Experts of a small language model: a sigmoid router.
Below are experts of layer 3 (counted from 0) of a mixture-of-experts language model. Rows are named router (the router's row for the expert), up (a neuron's input weights, with its number), down (a neuron's output weights, with its number) and show model dimensions 0-191. Each number is 128 + 32 x the weight over its row's rms, rounded and kept within 0 to 255. Numbers have three digits each.
Before each expert's rows: a language model's description of what the expert responds to. This comes from a sample of Wikipedia text that the model never trained on.

# expert 2
What it handles: Conjunctions, prepositions, articles and pronouns in running prose, especially and, to, a, by, with, as, and sentence-opening It.
router:120114151117162162088042173105143114125148184072115114111190143168133106203100172137093147143174126091107173129198129163076101163117146078144134178102164047119110116134113142104133090148129133124125152122114107179136133127088121085149132118124174148080099101183135129169093154151134106144083149148201103079155150096074088137151099126181101125124128166128081112110109094132080068113139111132120142112102155115108167128075160052142115122132120169069154160180157096101120128148082170154114112106156153094119134100166162127111091129156119105174164143154197099158178092162188078081
up12:087085112096127147158127087045064139099149121111041160144134113109168164120106071152094089127124103134096138118136133119131117128159202117134143085115098125130167091129152095143175164102109193101110140124175134105110142153117182064107129136142195144165221140136101176139133146118126172048100182152080103120135139137122159048134191145164164108096103156110123102168079143122162107105105132088161099100118160180108095171115072118098105125138157096170139136077128081154131113108070109132123104108112117132124135140200070098124140141135199126168098093117090175171138136135149128171
down12:097163101134161100096173103132123169073123114159104127156116149123129092154097126144144130124089188160131150184146114180132152120169100142130166133148169138082105186163116140103061135209093083113167088164117152144140166117083142150067156152126091142086115147112100110118103146104146128163118074106182131108095105203098168139104114108130088123122130127143102181102146080085188136159118204190153172166121061137122202134145169151133137114074091128133102139131148116147137103118103096099124102034140127088129167119081068187163094137123131161123124148144156110131081105166093169045
up13:153161095070120114130009082153087117176196153060116110127146151137165158160128120138148137107084126119112130092169114098119101138087182116147118114131107095109136165155125165171161145147094162118123134183104157198111163124122200122089088132119155192101105125087101176166111117063097089110155166158147108139090126166112080102123214166168145096108136140108158117172168137130126092104098113123191112117130146108138087165189098070088139105108093153152154121165159061152131082101099127112140130174145157169115140154159120153098148078115126116126164121147215132137112176081111122139
down13:129227124079149083107097128139194156090071139135169139127112160120137083090139113121131119079077150135098103104123135153135198184092144113132093062153137161098126167152145139129074166102161110175154133073197165161130117101132201143177175147150106101161128156156121175072112130085144127145097053128122120125095152086119132141146133148160105113120115087123154109070168100165199103139180125131097104113132144163138215153151165112078126122117066157074090122129119178153140167120142121153139095102094113031105136110152088094127137167154090121113118121169133104167137129130135131079
up14:113094114113143120125112065097170140138133140128089093071127128086175150085133038144116110143125112153157144104052118113150173178157092096151085154112092120096197152061110116111161189102046155084137131094121144121112146105144134079062099134127165084166170141144146157100200124194111115107134155144151140139133153115146098072088157140073126180106101126089136099123102172148141132163181192130150116150164133149153073121157133135087145092115114157161087158124097041087141116150135111109103086125158152207108128157166127101109129150111182097162130102127144109165160158065153107157
down14:191114113118154153110158128157130134165126127142143182179116085131119112133128210145125138185163161157122092196092157167158110081142103098123148159167145161131108086111144135123128054188170038118132075164171160099088142168099089082149155130125157125125112107073121139064132150099169167106112175111067128111132142114119113160112098092112148117141143074134100150154128107111078089104166102143091116181153144105129166132118083090177101153082211088118144112093100116123069119146113164122142114087122061142113112146117121139122152133140058218157136131133183111155119082164073176125
up15:113131112081139104153137101111019122138132130136136159182090169082138136111131186085173092190098088119125163121175089104124097162158128089129125178156123193067084161130123125191112133128154127104122141103120109139179085179164173132083133147115128166143124145082127128182049114110141134115139187102159136109086132142074093134131186095166110118141132103157130154141170141091111126085130077143098163151107124105179187096181108088153102076092153098161191121041107105180096090113113138132117098133143150138147141102129108117116153169124155145169145074135116142065053156139123112178
down15:148088101126090136111137184177142091166115123102088132092109142103129166123105156144095184095140157135151170171079118160116101060090086144153167173118158143164107105102132135079073156198130118141106099173156126072124140107102114108116162153077101138049163169125172116120086119101105086104169070137139129130150118151166144132141135149182137086156128154144186130173108108076099141093108141210118116128117152122171125103181166159194115078112140141145129114129134137137120097172130092117180137132118051177164126181060153114186104091139089139089110119114094077070103131116143202179
up16:130140129128133071125106133084094118108142111063150103129139154148068103111133127128149126103131146120129131120113066222134139159037120088118123117122140136129154116117151097155138145146181155126122209106135111071135083111171131091198103154148179135098165100168048090178164190102151117115084129150114114107129119168137103106064216119149112104131095152084119120152099065130137157152127147118163188102087174158088087125105147178163121114127168136145112149136162115135184120146120190149113111099134125122152108178116138082073094141104101116095117219128157093122163124123070206098
down16:107088155162154051139164158106096137151093143130139154138093166183105091098158126128152143063123129147135089098144143158142111107130132146117099143147140125152045078149088139082105084132074062145142151161096148131104117092111124110061120171112164141130108184111134148074124131158148143196112107064176134112113133166131155115088118147169147141151109099141131139122131102122165170155072080149158078134133107077151149156139085076163200138148129121106162123137179132132168182159137094203072171096108133130162086067188185126155189184133087092137088071102106108127096141172097115093
up17:174110157127099094165049136102077136145166141103161078089154152137204152127145094071107071094149086135117158164168176149128132185063151085169119166122146111178110115108143113135135145148213139151132169124106110149167082119138226106147079119140179138073121150107161151131125120097093137138101089065135137079109183157120141103150138123194078135086137104134136167107087111102137118133148110081087177116083182063148091168131133175154117122143162120105168137146126102106133072114090184157092120108121141109169110121124135142091099187114130124192143145139173077101128180137150107128
down17:070182088128130123056175132156168131148087144168115223191077175132035114143130065171123144149087134130147160095151102117147195052115183136143095109110086165155081095104155135131136159096078100148140110104186097099123141138185131125102173186115171133159141131164090134117080151136138081129116126149114109183104131096143067138071145146134121094144109097115176102134153173125165110171161138162147110084103052159123187142130174167065119101118127158133141124095133157120190122136179100112147121108116129081148145170108103085090117145144142114103091119179119122141116143139095143141
up18:085067162079099197151110163148134158135144120130103100188171103149140146166094135200131109095114113142141169161098113145088168118125102162146134070128145134069072115162136135061112147107156152164109123131181134133109079119178123122123114116129165135118134117101167188198144183128102141153097140094116094178143126164164116141113097112130159050143123113108073097103107130117106110134101138082108196074124111176079091172131129139093155233119118175124135134181109138110135143169132142113107135132091170131136084061152139159183191125095182148154117171104066056108125122164118094124
down18:149137108155127101134149116077112189168130167130102150112066121138243148104157172166131120165117097106132136134133112087176082094109071180134099165185133077136168124072198083213117126182132083096172129152135103174140104148080140201049130085109093137149129101088132083153106141093165106135134151104107134127129176134134144099133091093131109141099126089150122157123149116085175149147171086172144109158158117100136182095121081086166080127077178124104120116113125076161172093136099136124151123080135126131144190122141135171111128142124188092142154119138092129109075091092132108160
up19:113115084103168064137136158106073161220101113125140096209095123125168144122169102141170169066129081142102164142146143123164124077160091093115072094073097155084126082108160098173155128042166151101104122082085148088093128149150191138070123116162175124126171158103164108159112124113123121114107095179133118132164148105144121082145141153112118157107122117083090108154147112147168104107151147104095128105145156106167121159131066135135148111146126112179134124118120108108082202121115145127103119088109083144140179121070105141116095185137178106160128211127161061108158125149165116194
down19:140175139070070106087122141126123140130113099152080078124104145146060107170183163123089139094135152114124119100143187184138152054147141125083070136116119147063088165139095109088154140127152126135096070108167138115103149118165129143054138184213164159173201151157098156133140098153141132092124123131064135142155101045085102090155168083120135151137127120105120112107160144150124103120141165158107116128144140136137158211115074158177131086132129101147129127124139135105132150087199071128124099112125107166138159165134123139173132039169111118110121194101143150105146110127144150206